From a checkpoint of a small mixture-of-experts model trained on Wikipedia.
Experts: 64 experts in each of 9 layers, 6 picks a token, a softmax router.
Training: 583M tokens, 8889 steps.
Below are experts of layer 3 (counted from 0) of a mixture-of-experts language model. Rows are named router (the router's row for the expert), up (a neuron's input weights, with its number) and show model dimensions 0-191. Each number is 128 + 24 x the weight over its row's rms, rounded and kept within 0 to 255.
Before each expert's rows: a language model's description of what the expert responds to. This comes from a sample of Wikipedia text that the model never trained on.

# expert 8
Past participles and adjectives after was, the or is in biographies and narratives, such as known, first, not, only, served, released.
router [105 151 109 102 179 135 141 135 115 143 104 105 159 148 124 135 139  93 112 149 137 110 132 127 134 117  88 162 105 130 112  93 100 120 130 112 148 129 121  91 141 123 146 143 141 113 162 128  85 118 105  88 127 168 133 140 154 136 149 129 135 121 131 144  82  85 148 148 149 109 112 123 152 152 183 140 151 111 131 161 135  48  94 158  75 100 133 127  89 128 114 148 127 132 149  88 124  97 139 107  96 151 124  79 103 133 123 124 132 133 134 139 117 163 131 146 147 162 137 123 120 139 123 100 174 128 120 119 195 116 134 113 109 158 181 127 115 114 169 173 105 158 132 155 147 142 113 125 104 139  93 119 136 145  97 145 185  78 165 101  88 129 146 161 135 127 135 131 159 144 130 129 117 138 160 138  96 148 131 142 137  65 133 106 137 159 118 117 115 124 151 127]
up0 [ 83 171 149 126 117 155 128 164 118 117 158 160 156 123 153 140 126 136 106 180 132 152 154 147 151 152 102 162 135 128 109 175 132 191 126 116 183 141 132 141 160 115 131 112 137  92 119 144  96 128 122 151 134 142 142 108 117 117 114 122 144 132 159 128 109 183 123 143 117 128 157 156 142  88 144 135 149  95 141 119 163 133 145 121 162 131 138 116 124 127 119 144  96 126 140 111 139 108 121 133  81 126 102 116 100 150 105 124 124 136 169 102 131 127 138 123 121 141  78 125  93 101  88 118 157 136 126 127 149 141 122 152 127  83 128 178 118 132 124 100  91 144 129 126  95  99 142  97  77 131 135  77 120 135  64 133 160 140 101 154 149 111 124  93  95 137 146 102 192 114 157 123 131 141 124 136 131  67 116  87 106  75 100 142  96 120 119 114 114 109 112 101]

# expert 46
First pieces of words, often right after an opening quote, plus capitalized In, On, As and month names like May, July, March.
router [105 153 101 122 113 150 131 146  72 126 116 133 153 175 142 120 170 131 120 144 137  98 154 147 110 142 105 133 119 112  81 132  99 123 151 105 157 129 106 125 107 150  99 151 125 118 100 110  75  94 110 122 105 120 112 149 140 100 168 121 146 140 126 142 109 108 124 130 126 115 115 123 107 133  95 110 106 125 144 151 133 158 150 123 155 147 148 174 134 164 112 158 155 147 132 186 108  99 131 159 127 185  70 102 122 134 144 147 129  77 128 142 136 142 138 143 182 157 153 143 146 114 131 103 104 113 164 120 126 143 111 165 170 105 133 132 140  78 165 125 175 133 116 139 137 113 151  88 127 137 128 145 119 106  99 176 165 100 110 126 154 166 108 104 141 135 132 134 109  86  62 153 130 136 125 120 149 109  91 143  92 141 105 131 103 120 105 104  83 120 146  93]
up1 [ 89 128 113 167 134 179 143  70 116 122 139 139 160 128 104 106 155  97 136 149 114 108 160 121 100 126 113 151 110 148 115 132  95 133  87 138 151 133 117 108 121 132 162 133 107 112  86 102 124  96 112  84 128 119 139 170 104 132 185 121 118 103 136 152 103  85 116 118 121 113 118 156 134 146 137 141  81 133 132 113 118 149 136  98 131 131 157 115 150 152 102 142 163 116  84 146 139 133 126 127 118  81  79 133 163 145 136 161 101 135 153 118 124 103  95 102 144 137 162 107 122 157 133 145 139 106 127  92 151 122 113 101 158 168 132 146 128 140 152 109 197 153  93 158 116 111 153 124 138 153 144 148 126  79 136 156 112 102 176 144 165 141 119 173 156 132 110  94 146 121  98 138 122 122 113 117 100 161 121 159  95 115 149 162 127  82 130 132 112  87 170 104]

# expert 27
Closing parentheses, commas, semicolons, dashes and table pipes after numbers or list items, such as (5), 1,017), and series commas.
router [158 148 144  94 107 124 134 128 115 150 113 143 138 146 110 113 153 107 126 142 131 164 168 108  94  71 120 127  97  81 118 106 134 123 132 136 159 152  93 139 122 168  71 131 114  88 150 122 144 126  75  85 110 146 111 144 143 126 146 167 138 125 127  85 106 131 113 159 112  91 161 141 144  38 170 114  97  93 136 127 133  98 103 118 118 166 143 107 152 145 139 164 136 147 158 136 111  88 149 149 126 132 141 114 116 135 152 109 138 139 107 188 115 130 167 135 140 145 139 166 111 161 109 123 129 152 163 122 127 159 107 138 103 150 140 129 135 124 126 137 148 107 165 123 125 114 152 120  60 157 118 122 116 148 150 125 119 147 113 102 102  89 145 131 137 132 127 129 132 141 120 118 100  81 176 155 140 115 134 123 131 133 107 136  94 167  84 117 113  77 140 146]
up0 [116 142 128 157 129 173  92 170 109 155 132 152 120 137 159 127 141 130 143  95  98  86 149 123 105 153 114 119 113 140 131 117 132 101 155 111 127  79  83 116 102 125  63 126 111 145  99 112 165 127 161 129 121 140 115 109 128 111 134 150  93 152 129 138 187 157 180  82 107 130 132 125 128 148  97 135 157 135 149 128 126 151 112 133 132 147 142 132 113 103 157 118 101 118 118 143 127 100 114 162 121  87 183 176 135  99 144  97  94  92 151 146 132 154 132  93 105 113 135 124 144 156 202 117 129 119 111 116 155 112  78 131 143 121 143 181 105 144 155 147 113 137 111 149 117 127 108 147 128 145  77  88 144 103 115 149 145 143 135 162 131 129 164 133  87 121 153  99 135  91 127 141  96 136 142 144 101 121  90 157 108  85 147  91 124 101 112 124 128 129 140 101]

# expert 24
First names and word-final pieces of personal surnames or first names in lists and citations, such as Jo(h)ann, Kath(y), Bark(ley), David.
router [129 162 147 108 153 163 128 122  70 136 134 110 145 140 109  96 119 143 130 147 114  92 147 113 123  97 159 169 100 131  48 103 140 109 130  78 116 120 110 141 148 156 137 149 154 136 142 129 135 111 136 131 106 113 118  60 135 114 148 167 139 144  97 119 130 135 107 128 121 100 122 111 143  97 150 117 120 128 179 145 143 110 115 200 142 130 106  97 116 143  93 125 125 120 133  89 128 136 111 133 154 149 129 116 104 135 165 134 126 149 127 114 126 119 154 144 114 134 155 122 135 166 131 165 144 141 109  99 132 101 117 133  73 121 136 203 139 137 127 130 111 128 133 167 131 105 150 192 141 153 137 124  71 132 123 163 134 156 159 115 138 125 129 168  51 120 139 148  98 112 125  85 126 115 137  85 118 124 102 175 142 122 143 146 106 136 143 121 126 131 160 132]
up3 [165 127 112 119 114 161 127 152 112 101 177 134 110  86 119 101 134 145 154 150 137 105 114 134 106 110 177 116 147 122 159 111 143 149 153 142 120 135  88 160  88  90 151 123 142 138 140  77 127 129 143 123 102 120 137 160 115 127 127 119 111 159 102  73 134 144 121 135 164 113 184 100 166 119  67 127 183  89 132 113 140 169  98 112 141 120 104 122  99 146 127 106 138 139  89 143 112 147 116 127 131  87 153 130 100 149 127 145 114 157 128 109 143 131 128 129 135  94 115 137 150 117 151 103 101 141 171 119  92 144 135 103  98 125 115 124 138 151 137 132 124 150 121 152 160 161 154 167 155 138  94 122  83 111 103 136 178 125 208 113 116 167 130 154 124  74  97 111 118  97 115 123 104 134  89  95 124 142 138 138 124 122 123 113 150 113 155 113 133 126  84 104]

# expert 54
Common adjectives, adverbs and auxiliaries after the, is or was, such as be, also, more, other, much, and name in common name.
router [122 127  84  91 129 167 152 150 131 159 116 149 146 109  90 106 177 134  93 136 121 130  83 130 135 102 104 146 113 132 114 136 131 137 171 177 122  98 156 148 118  98 102 139 137 121 193 110 125 134 137  86 142 171 139 131 144  86 142 113 153 116 112 143 105  86 130 139 130 118 140 101 143 123 145 104 144 114 122 126 127 129 143 150 117 117 133 204  89 141 167 161 140 125 119  38 140 110 146 137 162 160  92 101 113 121 150 162 144 127  72 128 158 134 132 138 128 139 146 142 166 133 103 142 120 111 144  90 164 122 124 101 149 152 137 131 115 143 164 161 106 161 136 140 135 120 118 122  89 139  83 164 128 117 148 125 158 117 118 101 123  96 126 124 147 125 128 146 145 119 132 101 113 117 136 134 130 142 124 160  62 109 118  95 113 131  86 113 141  84 155 111]
up2 [140 144 147 147 102 160 117 160 102 165 148  95 119 125 171 126 144  97 124 145  92 107 145 151 121 152 111  97  81 140 143 113 144 135 154 147 130 133 114 136 141 143 113 119 145 102 162 151 113 108 171 130 153 157 130 167 154 162 141 112 101 153 124 117 158 167  79 142 139 159 148 144 159 137 131  81 146 152 162 123 135  75  92 125 103 113 112  93 170 134  93 130  70 132 125 114 125 136 155  99 148 151 124 120 130 127 117 117 152 125 117 130 114 114 133 142 129 128 128  69 150 122 117 130  94 135 105 100 102 152 113 144 155 108 118 141 116 112  95 172 123 146 146 122 144 102 153 145  78 102  72 147 141  90 140 127 152 137 151 109 109 168 124  86  94 117  87 132 114  96 143 125 113 159  84 110 101 114  98 152 150  86 135 120 134 134 141 117 197 162 141 133]

# expert 58
First letter piece of a word right after a quote, slash, hyphen or parenthesis, as in "lowness", "little lamb", [Lionsgate], and math variables.
router [120 141 109 124 127 121 136 176 133 132 142 136 139 142 102 103 124 108 112 146 125  93 142 170  99 132 133 148 142 115  82  87 104  98 142 167 119 122 124  74  98 127  94 135 107  87 116 108 146 120 105  97 107 131 132 126 112 136 153 145 141 139 148 122  70 125 137 156 178 141 126 124 150  80  95 149 130 117 159 148 143 135 141 127 128 116 160 197 108 129  98 143 137 154 135 152 129 102 116 168 103 157 123 112 127 148 135 128 132  97 126 146 214 141 131 158 197 141 134 141 140 130 126 116 132 129 129 124 115 176 126 100 129 132 153 127 130 115 102 111 135 143 140 113 185 156 123  85 136 136 154 165 118 152 147 185 147 147 144 110 133 150 137 108 159 152 118 141  91 102  86 139 126 140 118 132 114 148 101 131  58 117 109 158  81 131 103 103 119 116 136  92]
up0 [145 149  73 139 114  95 152 147 123 133 137 162 123 127 100  86 121  88 137 116 124 123 131 153 119 104 117 141 127 106  23 104 133 132 113 155 114 132 142  74 136 135 102 138 134 102 107 116 105 157  92 177 137 147 164 147 108 116 147 129 119 110 166 119 117 154 140  95  91 156 136 137 127 136  89 120 109 144 108 155 117 110 157 128 156 131 124  96 107 106  77 138 154 147 100 137 133 127  69 184 104 173 148 117 108 123 162 117 117 119 146 143 116 168 154 119 157 125  76 124 140 132 118 123 110  85 150 130 153 119 163 114 131 124 133 168 143 145  90 146 118 100 138 137 151 109 136 141 110 110 127 182 134 126 161 103 160 151 123 139 143 117 176 105 158 162 118 131 145 152 134 143 121 148 104 129 107 153 131 105 125 160 121 137 151 128 106 172 175 118 123 143]

# expert 17
Commas and opening parentheses in running prose, after a name, list item, year or numeral, as in "In 1956," and "(XP)".
router [156 130 154 125 104 136 123 133 146 171 122 132 114 149  85 113 168 112 141 153 152 132 123 154 103 118 133 133 125  78 122  95  94 110 157 113 134 135 114  93 156 127  83 142  84 123 129 111 142 121 113 135 112 165 111 146 178 133 112 184 179 143 132 125 104 110 110 129  95  88 141 144 145  73  96 114 126 113 123 123 158 120 132 121  87 134 130 140 152 161 110 153 152  77 162  81  85 102 120 174 124 133 119 113 133 138 131 133 133 142 112 145 100 133 116 147 133 165 112 133 116 161  92 134 141 176 202 122 108 127 100 108 106 186 124 117 139 122 119 146 131 123 150 151 151 131 141 155  66 140 116 123  84 144 130 129 131 146  98 113 105 140  89 143 137 135 117 150 114 125 118 107 101 125 159 159 122 117 135 114 134 117 134 189  94 171  95 129 122  89 151 136]
up0 [134 160  65 157 165 119 127 123  81 142  99 156  97 116 132 131 129 138 125 159 181 114 101 113 111 155  82 148 178 128 100 169  81 120 105 121 171 122 153  93 115 119 135 125 132 126 148 147 115  99 143 149 163 137 116 146  94 102  91 123 125 132 145 163 130 137 101 140  92 148 117 150 158 134 174 130 132  97 121 127 104 138  96 131 139 154 137 144 105 116 143 146 191 153 139 142 142 139  92 118 111 109 110  92 146 119 105 135 155 140 126 117 154 154 114 203  92 147 142 130 119 130  97 152 141 103 117 137 104 134 155 146 109 107 121  93 110 137 158 117 109 124 108 140 107 132 177 138  91  84 167 147 120 114 127 123 169  93 106 130 112 180 152 121 109 103 103 127 131 140 114 122 155 145 163  88 110 102 134 122 152 164 114 114 145 142  92 140 114 124  83 134]

# expert 39
Line breaks, table row ends, heading marks, quote marks and infobox labels in structured text, such as Location, Total, Density, Nominee.
router [149 153  72  82 114 123 125 145 120 130 135 112 148 118  95 120 123 154 121 177 146 130 125 112 136 124 133 141 118 128 107 122 167 143 148 166 111 114 132 127 123 117 104 137 123 123 150 132 130 117 106 100 141 115 159 129 106 103 112 147 107 117 112  87  46 115 149 165 140 120 117 122 151  97 136 140 113 103 153 157 147 142 159 139  98 152 144 149  61 109 130 148 127 172 142 109 135 110 124 133  75 168 138 105 109 125 133 118 165 120  84 160 117 142 138 152 121 126 142 166 152 110 110 108 105  92 128 140 158 142 105  96 127 142 109 136 109 163 119 135 197 204 154 115 131 112  94  86  94 148 125 165 134 127 157 156 145 134 135 104  98 131 116 139 145 137 141 150 134 129 135 108  84 146 149 104 156 147 128 135 111  81 131 130 109 159  62  93 111 142 157 144]
up1 [148 126 110 103 109 107 124 125  71 132 144 105 155 114 121 133 145 149 157 127 111  80 101  95 158 125 114 135  95  64 120 163 136 118 152 126 167 108  92  96 161  95 129 137 130  94 126 135 168 168 130 152 153 157 139 124 157 156 119 104 156 139 153  90  81 135 158 176 149 149 121 146 153 132 131 118 107 153 175 138 141 139 147 133 109 110 128 155  82 116 133 118  83 135 140 117 119  87 132 169 133 114 142 103 143 116 110 102 133  85 141 149 112 111 129  88 135 188 132 172  98 106 134 125 117 106 180 160 157 129 118 142 120 117 142 146 120 117 126 151 151 154 138 128  97 130 139 108  89 166 161 132 126 125 144 200 141 139  86 121  97 132 164 124 125 116 143 142 108 140 158 146  80 104 104 129 178 139 133 135 106 134 146 122 107 112 103 135 147 133 109 120]

# expert 60
Punctuation separating labels from values or table cells, mainly colons after infobox fields such as Key, ISBN, Full name, and pipes.
router [156 118 106 125 122 134 120 133 100 155 127 119 118 155 118 122 129 133 137 141 162 127 132 104  82  77 142 128 112 109 116 131 135 125 144  85 119  96 163  81 114 160 105 146  86 126 154 113  84 105 124 114 140 178 127 148 136 120 130 153 161 155 108  77 140  86 132 121  92 105 194 125 111 122 117 152  83  64 155 135 145 107 124 133  81 114 157 119 126 126 126 152 150 138 130  81 105 124 128 181 134 145 137 107 126 142 132 133 133 162 121 163 110 141 132 150 109 139 138 111 131 146 132 114  97 156 183  91 131 147 104 136 112 135 157 126 156 127 135 156 154 170 130 147 132 136 154 171  86 139 128 108 114 154 117 125 131 127 110 133  83 155 155 174 115 132 102 127  75 134 131 137 102 113 133 113  95 119 113 130 137 115 180 146 105 194  72 101 116 112 131 121]
up0 [116 138 127 127 125  99 169 117 137 139 123 124 157  82 121 158  97 111 129 105 171 108 115  98 107  71 118 129 139 126 132 181 121 192 139 123 140 123  93 119 114  88 187 123 130 145 119 131  76  97 165  77 100 115 126  98 115 132 165 150 125 135 139 130 133 142 137 161 112 116 121  94 155 125 140 113 118 111 126 118 124 114 130 162 109 122 155 155 133 156 113 138  97 153 161 170 103 109 172 118 122 125 102  99 135  88 164 167 148 121 116  99  92 134 167 136 153 115 125 133 158 198 120 103 105 142 121 116 108 115 201 132 109 132 103 153 103 104 146 104 122 145 133 134 108 161 161 109 138 160 120 103 128 113 131 155 153 157 118 130 103 119 122 100 164 122  91 119 137 142 122 125  80 156 156 145 137  85 166 112 106 147 137 118 130 124 112 100 146 115 117  91]

# expert 9
Short word pieces, mostly single vowels or letter pairs, right after a capital initial inside names, such as S-y-dney, St-y-ria, Moy-o.
router [140 106 161  95 116 142 123 132 113 140 126 123 124 132 150  86 143 146 111 131 117 105 163 121 151 119 119 160 125 119  68 106 175 170 133 149 129 138 175 113 114 161  81 148 121 115 110 154 109 106 119 127  92 101 133  80 127 109 165 156 103 136  92 150 120 120 165 126 138 125 115  89 132  89 122 100  82 130 173 148 156 149 136 140 126 167 117 134 115 125  76 127 115 164 154 128 147  91 103 100 123 148 102 115 134 172 148 115 133 155 118 160 163 120 173 155 189 131 170 197 130 103 113 155 121 124 142 127 144 131 118  92 123 138 127 204 147 108 132 116 164 127 132 115 163 128  88  94  88 146 148 161 128 136 121 152 109 157 122 138 128 156 121 154 108 139 133 122 108 142 104 107 118 122 121 118 120 114  79 155 107 137 156 136 101 130 107 105 113 124 137 113]
up3 [133 135 168  76 134 111 133  95 116  98 159 115 117 210  99 169 141 155 118 129 123 153 164 114 128 120 119 164 152 131  79 133 112 124 118 110 143  64 112 112 144 122  62 119 123 125 137  86 132  99 122 135 136 120 125 120 142 143 153 165 132 136 113  99 126 142 108 121 118 120 105 142 139 137  96 116 128  76 140 112 140 151 125 139 122 145 112 129 105  57 124 133 132 105 117 121 138 167 136  91 160 144 129 110 148 123 137 144 105 138 110 137 123 143 155 121  89 151 174 153 174  89  96 156 125 107 141 105 138 131 157 143 147 137 146 159 138  99 106 148 174 158 126 126 100 153 128 119 170 109 117 125 108  99 120 154 125 145  89 160 115 128 146 135 133 138 168 170 135 118 155  63 144 125 186  95 139 139 132 153  96 160 141 102 124 127 113 114 119  94 141 149]

# expert 15
Prepositions and verb particles after verbs or names, especially in, at, on, over, during, and up in grew up.
router [171 180 126 106 132 149 110 110 101 138 130  87 126 140 146 118 124 129  95 157 173 157 132 132 102 106 114 146 110  65 121 136  77 121 147  90 151 168 108 100 158 131 128 136 119  85 164  96 130 113 121 124 123 151 151 115 174 119 122 147 172 119 128 104 114 127 121 132 196 119 150 116 171 102 127 124 157 117 137 156  94 136 174 140 112 113 135 122 128 157  92 133 168 151 137 153  82 113  82 133 108 139 119 115 134 123 127 147 137 126 134 110 161 114 153 143 162 149 144 155 156 115 116 125  72 153 150 118 104 126 122 104 155 134 144 157 151 123 164 110 168 124  98 152 147 126 108 113 142 143 118 136 117 136 164 166 117  88  87 112 104 155 121 101 140 121 103 139  92  83 111  92  91 160 145 130 130 101 113 134  99 103 123 200 126 131 125 142 114 140 129 119]
up3 [208 132 114 139 153 125 112 109 136 115 101 179 137 134 138 117 107 133  96  91 139 137 127  89 131 111 116 161 108 102  75 152 119 129 134  96 167 153 113 139  94 147 115 137 102 133 139 101 140 146  91 163 163  88  97 140 122 169 156 131 157 140 132 128 120 165 151 139 152 113 111 143 125 120 139 115 123 137 151  94 170 139 192 135  84 110 137 131 136 137  73 117 118 112  98 115 140 109  97 138 132 152 135 150 131 143 126  99  90 123 100  96 110 164 144 157 119 138 112 101 147 144  96 134 116 166 145 141  83 138 140 112 154 134 111 134 132 118 162 158 117  93 139 155  82 124 161 116 134 126  72 134 153 142 110 126  83 122 145  84 123 140 122 136 139 101 114 108 146 101  98 131 148 131 143  70 189 106 111 145 133 154  88 142 119  94 132 147 139 149 120 137]

# expert 59
Line breaks, sentence-final periods before paragraph breaks, heading closers like ==, and row-ending table pipes before new lines or list items.
router [141 145 113 123 137 140 103 154 132 125 105  56 137 129  94 125 162  99 135 149 141 125 139 106 132 120 108 128 107 132 130 101 146 118 134 134 109  94 150  95 130 113 118 130  59 132 151  77 109 140 127 150 127 146 177 102 158 110 129 144 137 128 114  82  85 119 142 205 128 125 146 122 128 114 142 106  86 129 121 144 149  84  97 104 155 131 174 184  84 119 145 132 162 107 123 123  70 108 127 188 123 152 109 126 127 141 148 137 136 128 109 150 127 148 111 148 125 110 141 164 133 139 119 134 115 126 155 127 189 132  75 124 100 160 137 132 122 138 144 125 122 136 150 138 141 124 130 117 121 121 133 173 129 140 171 132 131 118 114 112 119 147  85 132 101 133 151 122  92 124 122 141  76 135 169 129 140 125 118 124  98 119 177 182  89 141  86  97 123 100 159 112]
up0 [ 98 114 131 151 175 181 171 126 148 133 113 107 159  97 132 119 157 101 127 109 161 112 168  83  76 163 123  93 131 129 119 128 147 144 135  87  99 135 138  94 121 111  96 118 162 122 135 169 141 120 124 100 152 111 103 113 144 152 132  88 139 137 141 138 114 163 119 132 123 100 163 103  96 129 109 131 111  98 124 134 115 109 109 123 144 153 104 123 102 122 105 124 161 114 127 131 151 115 125 167 151 140 127 138  85 149 121  97 138 146 159 136 153 148  64 153 112 101 135 133 156 163 121  81 123 153 120 163 111 121 122 127  92 128 167  89 136 153 137 101 130 117 115 139  85 140 130 151 117 119 130 104 131 146 129 154 136 135 110 132 159  90 141 128 150 160 123 112 148  80  91 158 122 132 157 129  94 182 110 123  98 128 115 138 138 166 136 122 228 127 155 128]

# expert 63
Middle syllable pieces after a word's first letters, often in names or rare words, such as p-ant-ile, Buckwhe-at, Al-um, Ch-ip-inge.
router [105 116 129 113 148 115 152 143 143 133 149 120 173 146  96 120 105 138 109 177 121  96 127 101  62  95 187 140 133 142 104  90 131 151 121 146 118 127 148 164 144 194 124 138 143 103 112 100 138 118 114 142  97 114  97  98 109  95 132 123 171 156 116 139 139 130 108 159 155  93 143  91 123 103 115 140  76 137 175 138 130 119 121 138 122 145 139 145 160 192 118 131 128 137 160 119 113 143  87 115  99 144 120 110  93 140 147 150 124 123 106 118 171 130 153 132 152 159 154 139 142 148  77 139 160 117 124 127 136 123 132  68 124 112 120 170 150 145 100  89 144 154 104 130 126 134 168 193 123 180  84 145 138 102 136 115 123 151 130 130 167 101 141 129  96 148 124 147 107  99 120 129 140 128 118 135 130 120  90 159 121  99 117 141 107 142 107  93 107 120 132 105]
up1 [138 101  96 104 143 136 126 166 133 101 104 138 110 115  82 115  86 120 138 146 124 126 149 135 143 163 122 135 165 165  86 114 134 104 135 123 166  94 154 160 112 137 142  88 113 151  97  87 110  80 120 109 135 146 122 136 134 138 106 147 108 138 115 141 120 110 158 143 127  62  90 166 154 155 112 112 113 159 139 146 109  78 149 134  96 101 122 118  69 139 130 125 141 155 110 134 111 104 156 115 137 128 126 117 116 149 100 160 127 111 142 153 120 139 124  95 158 135  97 102 132 142 144 117  68 157 149 151 155 143 145 105 111 151 100 150 139 172 132  97 129 179 108 154 134 122 144 136 153 146 152 145 137 130 165 126 120 186 149 147  86 133 135 155 133 138  94 155  73 103 102 112 126 143  94 147 159 145 105 132 131  79 173 158 110 119 129 102 141 141 106  93]

# expert 5
Last piece of a multi-piece word, often a Latin ending in species lists or a place name, such as -ae, -us, -ville, -ch.
router [100 185 177 132 142 151 118 183 116 159 115 118 176 138 111 122 116 121  98 142 131 151  96  93  66 111 113 106  74 113 100 113 131 178 161 118  85 124 136 134 158 144 131 151 140 132 165 107 106 125 109 102  93 129 143 142 130 108 115 147 160 168 119 126 132 134  86 131 180 110 142 117 131 108 158 143 134 124 115 119 125 141 121 155 142 139 101 108 138 149 144 118 146 123 123 124 124 132 134 126  93 125 146 106 117 148 133 114 138 103  86 116 129 111 146 160 156 120 143 136 163 166 116 149 117 130 135  84 121 104 129 118 131 158 148 146 157 111 136 115 159 127 145 114 133 104  78 148  57 167 111 104 106 168 102 133 117 168 136 100 191 151 144 160 104 122 110 147  86 148 106  65 125  81 148 124 164 145  96 141 140 123 121 129 130 132 111 130 131 143 142  97]
up1 [151 136 123  83 146 116 141 124 140 131 167 108 109 168  83 162 159 140 104 131 100 138 139 103 144  77  86 152 155 137 114 146 138 129 123 100 138 143 112 127 172  71 148 151 120 124 109 165  78 160 173 142  88  94  84 125 136 119 101 121 122  73 140 103 164 116 118 151 158 103 129 103  98 162 140 144 149 111 156 119 112 131 146  99 139 125  88 134 125 131  98 162 137 130  85 140  97 137 104 109 162 138 101 131 125 126  98 142 148 101 103 114 107 154 142 118 178 129 107 144 194 139 144 113 136 143 137 116 115  96 137 131 134 125 156 109 148 135 146 111  88 161 132 146 160 121 148 121  94  93 140 130 119 146 121 123 128 125 151 151 139  98 195 148 125 172 127 109  96 156 158 124  94 177 125 124 142 159 121 107 128 130 105 112 117 134  94 175 134 120 112 132]

# expert 30
Final head nouns of multiword proper names of institutions, places and wars, such as University, War, School, York, Company, Road.
router [138 164 145  97 116 158 116 170 133 155 112  94 171 156 128 129 127 126 114 122 109  97  77 103  80 132 110 141  85 117 135 124 128 114 153 143 139 129 103 131 137 133 108 145 130 109 136 126 119 116 129 108 107 124 168 140 115  94 130 134 143 155  92 115 137 105  97 131 128 124 153 113 142 107 114 138 125 134 122 148 142 122 120 202 114 188 117 142 134 180 108 147 133  98 126 140 125 131 160 123  95 137 105 103 105 178 154 116 126 109  76 152 148 135 119 129 151 138 167 119 137 129 137 108 113 141 148 103 126  75  97 126 116 163 133 139 125 127 182 127 162 137 143 149 140 106 118 152  44 141  79 105 122 169 100 177 144 141 159 110 135 128 142 156  78 128 122 158 138 132 110 120 108  72 128  97 124 153 133 177 159 101 132 109 114 126 124 106 113 143 160  85]
up1 [145 137 162 126 106 132 142 131 131 147 124 127  97 150 108 141 139 146 173 118 114 152  83 134 118 120 119  96 141 138 157 151 105 129 174 130 117 130 115 129 162 120  83 147 140 148 162 113 122 112 148 143  83 132 147 155 126 128 112 158 125 104  94 106 103 146 144 109 138 142 110  79 120 129  89 157 157 131 101 156 137 115 126  98 169 119 117 114 130  85 134 117  99 136 100 159 128 143 142 129 137  81 111 160 146 170 139 159 111 165 101 152  77 108 114 104 134 121 126 146 146  87 113  82 107 143 130 165 154 152 129  84  70 126 114 178 162 139 148 117 123 129 146  55 180 186 139 117 100 139 113 110  93 127 122 115  94 131 151 143 119 111 128 171 155 185 129 105 119 155 125 118 116 145 137 147 107 106 152 138 108 120 116 160  99  93 131 154 133  92 136 131]

# expert 4
Mid-size numbers in results tables and goal-minute lists (90, 61, 65), plus pronouns and quantifiers like he, it, first, all, one.
router [114 118 112 101  95 137 114 144  95 158 104 116 147 106 135 136 179  89 135 130 144 150 143 161 156 118 105 182 115 126  80  99 145 125 131 140 166 117 143 153 158 119 100 131 126 128 172 145 102 130 109 137 119 141 120 176 134  57 157 139 126 136 108 107 112 113  98 152 115 101 137 138 113 137 159 135 135 127 171 163 151  76 108 116 138 146 155 132 145 150 136 168 106 146 121 106 145  88 118 121  86 159  87  78 124 134 157 154 141 113  81 132 114 145 155 123 108 126 140 126 132 137 121 118 175 102 125 133 158 138 103 146 121 130 117 152 154 127 116 161 144 129 123 121 114  85 112 163  86 149  98 143 101 131  99 118 133 110 169  69 167 112 137 140 120 154 150 165 139 159 107  88 129 108 179 131 116 118 111 137  79 122 112 111 117 169  89 105 108 141 138 156]
up2 [132 108 149 120 173 135 131 121  99 121 130 159  71 122 157 161 150  84 118 158 139  90 166 104 108 110  63 123 158 150 139 149 108  89 132 121 109 119 162 128 143 127 160 134 127 134 149 119 171  94 117 129 115 175 124 157 134 124 123 133 135 125 136 157 132 143 143 126 130 106 146 116 101 126 133 131 126 134 112 119 101 157 109  85 124 145 101 145 137 105 112 122 153  69 122 124 149 110 108 147 154 100  89 127 176 171 131 138 142 116 125 119 138  86 117 123 162  84 154 103 107 133 168 124 109 134 134 138 128 100 134 182 110 123 114 127 169 161  94 108 131 119 140 130 135 151 149  94 133 108 160 120 123 102 160 163 109 109 108 122 104 140  91 112 161 112  73 155 107 123  96  95  74 128 120 130 142 196 152 118 140 131 137  89 170 106 116 154 154  95 136  94]

# expert 36
Sentence-ending and initial-ending periods, plus short word-piece fragments following a capital letter, such as A.J(.), J(ud)o, Pale(ol)ithic, month names.
router [128 123 148 154 149 131 124 162 106 157 137 113 134 155 106  77 116 129 141 127 154  92 100 179 107 114 177 151 108 114 111 122 129 115 126 177 124  98 104 133 100 134 122 135 120 118 108 138 146  88 119 128 115 145 147 135 125 105 166  99  93 137 149 163  99 102 144 137 112 124 109 145  92  87 126 109  78  94 148 148 144 133 162 153 122 138 176 132 136 155  98 174 136 105 148 142 111 141 141 152 105 150 107 120 110 147 139 113 112 129 131 141  86 115 150 139 147 140 136 147 129 147 119 119 146 157 108 115 143 108  90 147 103 106 133 203 142  99 179 125 192 125 158 164 154 120 143 133 125 151  84 183 128 124 111 156 144 137 166 121 122  92 134 151  64 135 111 123  99 149 137 109 113 130 149 139 118  98  76 144 119 114  92 185 121 113 134 105 108 121 137 143]
up3 [143  96 134 130 139 137 121 114 149  98 157 140 153 143 141  92 105 123 136 148 100 116  88 148 131 122 142 134 163 123 127 126 115 137 134 159 141 125 141 136 129 180 145 108 109  66 152 149 154 147 131 174 128 146  94 119 131 132 117 121 103  96 177 158  91  88 129 147 110 143 135 128 113 122 115 159 116 162 113 172 120 107 146 109 142 140  81 151 147 134 165 169 152 112 140 119 105 145  92 103  65  98 122 107  82 126 127 111  92  97 147 140 124 123 101 156 100 139 104 163 114  97 118 130 128 157 111 121 149 134 154 141 156 131 120 188 158 101 166 125 165 144  89  91 143 130 111 110 130 139 108 139 138  97 185 128 130  93 127 143 128 131 151 119  90 158  82 119 128 163 101 162 119 125 115 156 107 118 115 119 118  64 128 113 142 125  84  94 136 145  80 126]